Weights of a small mixture-of-experts language model, trained from scratch on English Wikipedia.
Size: 9 layers, width 384, vocabulary 4096, 34.8M parameters.
Experts: 16 experts in each of 9 layers, 144 SwiGLU neurons an expert, a sigmoid router.
Below are experts of layer 2 (counted from 0) of a mixture-of-experts language model. Rows are named router (the router's row for the expert), gate (a neuron's input weights, with its number), up (a neuron's input weights, with its number), down (a neuron's output weights, with its number) and show model dimensions 64-95. Each number is 50 + 15 x the weight over its row's rms, rounded and kept within 0 to 99.
After each expert's rows: a language model's description of what the expert responds to. This comes from a sample of Wikipedia text that the model never trained on.

# expert 3
router:62 35 07 60 33 61 37 47 42 66 40 67 51 76 12 34 62 46 36 64 51 62 61 28 70 47 52 85 47 64 68 14
gate0:42 67 53 39 28 58 53 48 54 62 57 32 46 65 40 83 45 48 35 45 25 51 36 27 44 95 63 46 61 46 37 69
up0:51 52 30 75 65 45 55 39 74 41 40 42 55 32 42 35 27 47 48 61 31 57 48 75 36 26 57 53 70 25 61 48
down0:52 40 11 77 78 25 41 40 25 49 46 61 24 42 43 39 56 34 39 48 73 27 58 46 42 33 71 66 66 41 38 51
gate1:39 63 36 57 37 66 38 69 64 66 49 42 44 39 09 48 83 72 62 49 20 44 54 42 54 31 33 64 55 62 44 47
up1:70 72 40 36 47 43 59 45 33 57 55 54 52 68 53 63 49 56 44 65 39 51 44 51 37 66 42 48 58 58 63 63
down1:56 69 48 61 74 29 45 64 56 75 33 44 35 80 41 46 65 36 47 50 69 44 75 46 45 47 64 81 46 74 49 72
gate2:53 46 82 54 46 48 44 48 43 47 59 64 50 64 39 63 52 45 48 67 43 55 58 60 17 60 72 44 38 47 42 44
up2:56 56 13 57 51 51 56 50 52 60 48 43 51 34 57 32 40 49 52 29 50 55 32 44 66 41 33 64 55 50 50 48
down2:45 26 36 31 52 69 60 44 59 36 58 61 38 77 37 45 46 67 53 58 45 54 43 61 78 50 64 55 56 50 46 46
gate3:72 45 67 47 36 48 59 40 21 50 61 60 26 50 59 51 33 31 38 54 39 48 33 43 67 65 80 45 57 53 49 50
up3:57 38 51 59 41 37 32 52 29 45 59 65 58 86 45 54 39 34 33 48 41 55 56 36 34 70 76 41 36 51 50 61
down3:64 32 54 23 47 65 21 51 51 25 36 46 43 58 32 03 39 28 49 46 43 31 57 62 46 40 50 47 53 27 54 50
gate4:45 48 33 45 21 63 61 59 48 58 66 71 72 34 55 61 34 49 49 37 47 35 37 53 64 63 50 49 36 62 47 51
up4:61 59 85 50 51 56 40 34 70 39 31 24 42 51 38 64 47 43 70 77 51 66 54 40 45 56 38 58 49 36 62 78
down4:56 42 62 63 59 34 30 49 57 39 41 35 68 42 42 47 29 45 53 74 58 53 48 73 42 47 53 64 49 61 39 62
gate5:58 29 41 62 76 46 76 69 73 59 36 30 49 37 36 59 46 40 41 52 50 66 35 64 47 24 31 35 74 52 36 77
up5:62 60 46 46 59 98 45 45 32 57 47 52 54 63 53 45 75 75 52 61 50 54 42 47 68 12 49 29 46 38 54 48
down5:67 16 38 63 49 49 74 64 04 48 74 70 79 65 41 57 59 31 65 80 51 41 44 54 31 61 36 50 52 47 62 28
Description: Infobox and table fields. Tokens in infobox and results-table fields, especially place after medal names and age or aged in birth and death dates, plus name pieces.

# expert 11
router:65 40 00 49 25 19 46 60 43 68 48 77 45 83 32 44 42 21 47 52 53 60 33 43 48 42 56 83 48 36 40 41
gate0:46 67 38 41 41 28 50 65 37 82 70 46 21 66 52 68 32 40 70 47 63 54 45 78 49 68 77 59 53 33 45 49
up0:34 60 38 46 40 26 53 60 35 74 73 48 18 64 53 64 31 42 75 50 60 56 35 82 59 64 70 58 45 38 40 45
down0:28 37 39 41 61 67 41 42 58 55 58 61 53 48 58 41 36 47 48 36 80 66 38 78 20 73 50 22 41 45 51 31
gate1:56 48 20 53 57 53 68 28 24 46 41 52 67 62 65 55 65 20 49 57 51 54 31 52 30 44 67 69 50 49 40 39
up1:60 60 24 52 51 35 60 27 29 37 42 39 57 46 73 53 60 13 38 57 62 54 27 41 37 48 51 58 55 59 57 32
down1:33 14 62 72 47 25 22 48 12 47 50 68 82 60 67 52 35 62 51 50 43 09 71 66 29 24 47 70 36 55 50 37
gate2:43 52 38 36 45 71 42 66 81 59 61 34 40 62 13 48 47 67 58 58 28 58 59 16 39 51 49 46 55 52 85 62
up2:47 47 28 73 55 55 28 50 66 42 49 57 52 39 44 58 57 55 51 62 19 55 66 33 09 46 61 36 40 31 88 62
down2:58 31 39 47 69 34 55 11 47 68 52 36 55 35 38 40 41 45 61 22 17 32 54 13 54 40 50 56 81 55 49 66
gate3:57 48 57 57 44 26 15 76 50 71 43 24 55 60 78 50 54 42 30 49 71 51 67 39 52 52 32 82 45 53 50 44
up3:61 57 55 33 37 40 59 51 60 68 37 26 36 44 65 60 51 82 32 55 55 31 63 68 78 57 31 56 58 66 42 50
down3:68 66 49 43 68 47 60 35 40 57 62 76 55 77 28 65 55 40 43 67 42 76 64 19 49 51 42 33 48 46 59 39
gate4:67 40 38 73 65 35 53 40 54 64 39 51 58 61 44 65 44 61 39 57 29 45 21 29 31 51 71 62 39 50 44 38
up4:59 36 31 56 65 36 49 32 54 64 37 46 55 50 48 63 36 53 47 55 38 53 19 38 41 35 48 57 39 55 44 43
down4:25 64 51 56 39 44 43 40 60 51 47 32 59 60 73 76 74 70 27 45 52 26 30 42 47 39 51 44 40 40 41 69
gate5:65 47 69 67 57 42 74 77 35 70 31 64 48 64 29 38 48 48 56 65 28 36 52 38 47 57 28 41 35 43 42 58
up5:47 66 45 58 89 42 35 40 60 49 55 52 51 67 39 35 49 58 46 50 40 61 43 45 63 33 53 50 09 68 55 78
down5:67 50 42 75 70 17 62 45 70 79 38 51 55 68 51 17 52 41 55 47 35 21 47 40 18 61 20 56 33 46 53 46
Description: List dashes and punctuation. Line-initial list dashes in infoboxes and lists, plus brackets, periods in U.S., pipes and line breaks in biographical and table text.

# expert 8
router:80 37 29 46 42 59 63 50 39 97 40 55 58 75 23 46 57 42 39 70 62 59 42 42 64 35 28 95 45 51 65 55
gate14:51 56 40 36 50 38 47 26 53 73 37 51 65 41 22 70 74 53 61 61 59 38 53 41 27 65 49 51 79 55 45 61
up14:45 68 38 45 43 40 51 27 42 74 36 55 62 38 12 58 62 47 73 50 71 53 56 47 43 53 47 55 72 53 50 58
down14:45 50 56 35 66 24 55 75 57 45 28 46 38 21 47 59 55 68 52 46 60 19 50 43 63 08 54 57 53 56 35 28
gate15:54 57 45 20 78 47 63 48 25 56 54 63 56 44 64 51 41 35 57 53 49 45 56 70 41 57 32 48 55 21 50 58
up15:47 61 36 34 71 54 56 44 28 27 57 47 59 57 71 52 68 54 66 27 46 28 68 53 57 61 43 47 48 30 34 46
down15:46 59 36 42 53 36 38 45 56 39 65 39 41 55 41 45 38 49 51 44 56 30 43 68 41 55 48 23 43 46 82 55
gate16:52 29 40 55 13 61 60 74 38 23 42 44 33 48 70 81 25 41 68 39 47 31 51 59 23 71 53 53 51 40 56 41
up16:66 30 47 62 32 65 35 66 36 73 39 18 37 46 15 77 39 34 52 66 55 43 44 44 42 31 28 47 73 52 67 41
down16:71 59 42 62 60 84 77 77 71 48 37 33 46 40 79 58 32 42 34 48 69 55 40 44 46 65 12 57 50 44 50 45
gate17:56 46 49 71 46 47 48 67 49 74 46 66 46 38 74 39 60 48 68 53 60 74 53 49 61 68 42 57 43 68 46 74
up17:51 58 43 81 35 50 38 58 58 72 49 61 57 55 73 24 59 49 69 43 52 69 51 43 49 79 58 56 49 66 51 60
down17:59 60 43 62 73 45 52 65 40 33 70 56 47 44 47 34 41 34 78 60 37 70 53 81 67 55 51 56 52 57 25 81
gate18:60 35 21 42 52 43 36 76 49 50 48 62 67 52 71 52 71 59 58 56 65 64 51 60 47 22 80 52 62 32 58 13
up18:60 20 30 55 47 36 34 59 49 44 49 57 56 47 66 55 58 67 53 55 55 67 54 60 69 31 81 57 50 40 53 19
down18:82 63 64 59 73 64 45 26 40 79 44 71 59 54 29 52 25 37 52 61 57 66 39 40 45 46 85 45 56 46 60 61
gate19:58 41 75 24 66 60 53 39 32 41 46 70 57 61 75 37 38 56 50 52 55 29 56 68 48 51 52 74 56 51 33 23
up19:46 53 72 41 53 70 49 49 34 54 41 67 43 53 74 34 57 46 45 59 47 33 60 46 58 70 74 82 48 67 28 31
down19:83 56 61 30 46 57 50 41 61 26 40 42 64 70 58 52 43 47 53 41 38 61 99 35 44 44 38 53 38 79 57 57
Description: Word-start and word-end pieces. Word pieces such as sl (slogan, slot, slate), ult in difficult, ill, ra, and numbers like 13 or 16 in dates.

# expert 2
router:85 21 40 52 34 46 57 72 49 75 20 71 51 72 35 46 54 52 41 69 52 51 34 35 60 61 59 85 57 41 51 35
gate14:44 59 37 57 47 45 59 47 39 36 49 74 57 54 53 49 34 56 61 70 51 63 47 37 40 80 56 39 51 32 59 52
up14:57 48 52 55 51 60 31 65 48 79 38 39 35 32 56 38 30 46 66 32 18 56 50 41 17 59 47 75 52 46 49 53
down14:58 69 53 48 58 47 39 43 59 45 50 72 50 47 43 67 57 62 53 29 53 73 59 63 34 63 58 40 66 40 63 36
gate15:49 37 40 73 53 49 78 51 43 67 47 18 49 44 33 31 38 69 43 46 10 61 78 80 52 63 51 45 61 69 61 60
up15:40 43 70 53 50 51 79 44 42 52 48 36 52 41 56 57 47 48 22 53 00 45 67 50 34 64 58 38 70 73 71 35
down15:26 48 44 51 50 66 23 49 86 50 47 31 70 47 63 55 51 74 12 39 67 27 56 43 59 39 54 35 29 42 30 73
gate16:56 42 50 30 44 45 26 58 99 43 36 45 54 46 59 42 48 42 38 64 61 52 79 62 52 50 72 52 64 67 33 64
up16:48 34 25 45 40 52 16 57 98 48 48 23 43 18 67 45 54 23 34 74 65 42 78 86 46 64 55 51 62 62 38 51
down16:72 58 39 44 45 38 48 38 25 28 78 63 87 57 30 58 44 70 58 66 34 35 41 57 26 36 38 55 57 27 76 34
gate17:61 27 44 82 36 47 32 66 56 66 51 51 38 60 52 43 33 42 47 70 53 27 39 41 60 47 71 72 67 72 33 55
up17:35 45 52 55 39 54 48 50 47 53 62 61 48 63 62 54 37 46 15 75 74 19 64 26 48 47 63 62 62 49 51 43
down17:39 79 66 38 50 29 26 71 87 46 30 42 41 37 47 47 43 56 35 25 67 27 53 25 55 50 63 64 30 33 55 47
gate18:55 75 46 55 31 55 42 61 49 45 44 81 58 60 51 43 59 25 40 54 52 49 05 43 42 29 28 36 65 50 67 71
up18:50 49 49 39 62 49 61 30 64 75 34 35 37 63 32 54 53 58 49 77 74 52 42 37 69 42 55 67 55 42 49 19
down18:71 52 54 39 63 59 62 42 51 41 62 36 47 32 28 66 12 49 50 59 32 52 39 68 65 70 63 50 57 41 68 61
gate19:41 63 41 45 46 54 69 47 41 41 46 67 44 51 43 65 32 33 36 44 62 76 25 32 47 57 38 46 57 83 33 52
up19:38 60 58 58 22 58 70 37 53 41 54 93 50 32 22 30 16 37 38 56 52 78 20 46 22 73 65 38 41 52 62 38
down19:40 52 54 56 68 33 62 08 24 50 52 39 63 57 33 54 77 67 44 46 46 37 39 72 70 58 47 22 63 37 57 19
Description: Disambiguation "may", mixed fragments. The word may in "X may refer to" disambiguation openings, plus common function words (the, of, by) and name fragments like York, FC.

# expert 7
router:77 35 40 58 40 51 52 56 32 63 13 64 56 82 35 31 57 49 49 58 62 19 21 40 62 51 46 84 50 58 57 61
gate14:51 61 23 27 37 57 41 35 42 52 35 35 69 60 64 64 48 52 37 50 28 61 56 44 61 67 32 60 36 16 69 67
up14:49 49 32 29 44 29 56 69 44 54 28 72 51 71 45 43 33 63 49 40 53 70 31 54 71 80 61 58 68 30 46 54
down14:57 46 83 35 40 67 52 59 47 42 61 19 80 76 42 36 68 49 49 54 65 36 67 45 65 46 76 64 49 74 38 47
gate15:24 43 50 48 35 43 44 60 79 45 51 64 35 51 47 60 52 50 41 54 65 91 41 29 53 51 66 55 47 64 36 45
up15:22 45 63 29 29 42 45 54 94 40 72 62 35 46 44 53 70 59 42 55 65 99 47 30 40 70 62 51 38 64 34 47
down15:26 60 49 56 49 26 42 59 66 38 47 72 27 54 37 55 42 41 27 29 49 48 44 30 64 54 79 31 70 29 32 65
gate16:67 55 68 36 54 41 42 60 61 42 57 53 48 29 56 61 37 49 65 65 39 67 54 64 38 60 55 36 55 26 44 58
up16:52 61 53 59 41 73 62 36 61 46 59 50 43 55 72 42 80 85 41 35 50 37 69 27 41 47 45 50 24 76 52 55
down16:60 38 51 49 36 67 71 38 32 42 75 54 64 44 62 34 37 68 39 44 43 54 63 59 46 79 70 51 38 94 55 35
gate17:46 51 55 14 49 68 64 47 74 58 65 36 46 43 36 45 30 46 53 23 42 31 31 52 66 39 49 64 58 57 65 37
up17:44 34 40 24 32 68 64 38 75 71 42 44 57 41 25 57 40 61 49 44 39 22 35 55 57 62 58 60 67 50 57 52
down17:28 72 31 41 54 65 41 22 21 70 49 33 70 64 46 77 44 55 41 57 50 48 29 52 62 72 29 16 77 62 49 43
gate18:59 50 76 44 59 21 54 31 28 58 46 58 44 79 62 77 48 55 57 72 56 59 56 53 55 33 36 37 34 57 59 60
up18:51 48 77 12 44 29 59 29 36 42 57 52 70 77 55 80 43 88 61 80 58 54 44 48 66 38 35 50 22 72 54 61
down18:68 70 33 34 49 43 54 64 51 34 79 53 57 34 47 59 49 66 54 36 52 67 58 72 26 23 47 67 47 65 33 52
gate19:58 49 61 56 97 57 53 47 56 45 39 53 48 68 75 82 56 24 91 41 76 57 53 41 45 34 51 39 52 37 47 66
up19:56 48 42 37 98 50 59 54 35 38 44 53 57 77 61 60 40 26 91 47 71 57 52 54 56 24 44 44 71 35 46 68
down19:50 50 27 58 49 62 54 15 43 49 54 50 60 48 56 34 24 44 62 51 47 50 56 53 65 39 31 58 63 52 68 52
Description: Place-name and timezone starts. UTC in infobox time zone lines, New before York, United before States, and capitalised first pieces of place and team names.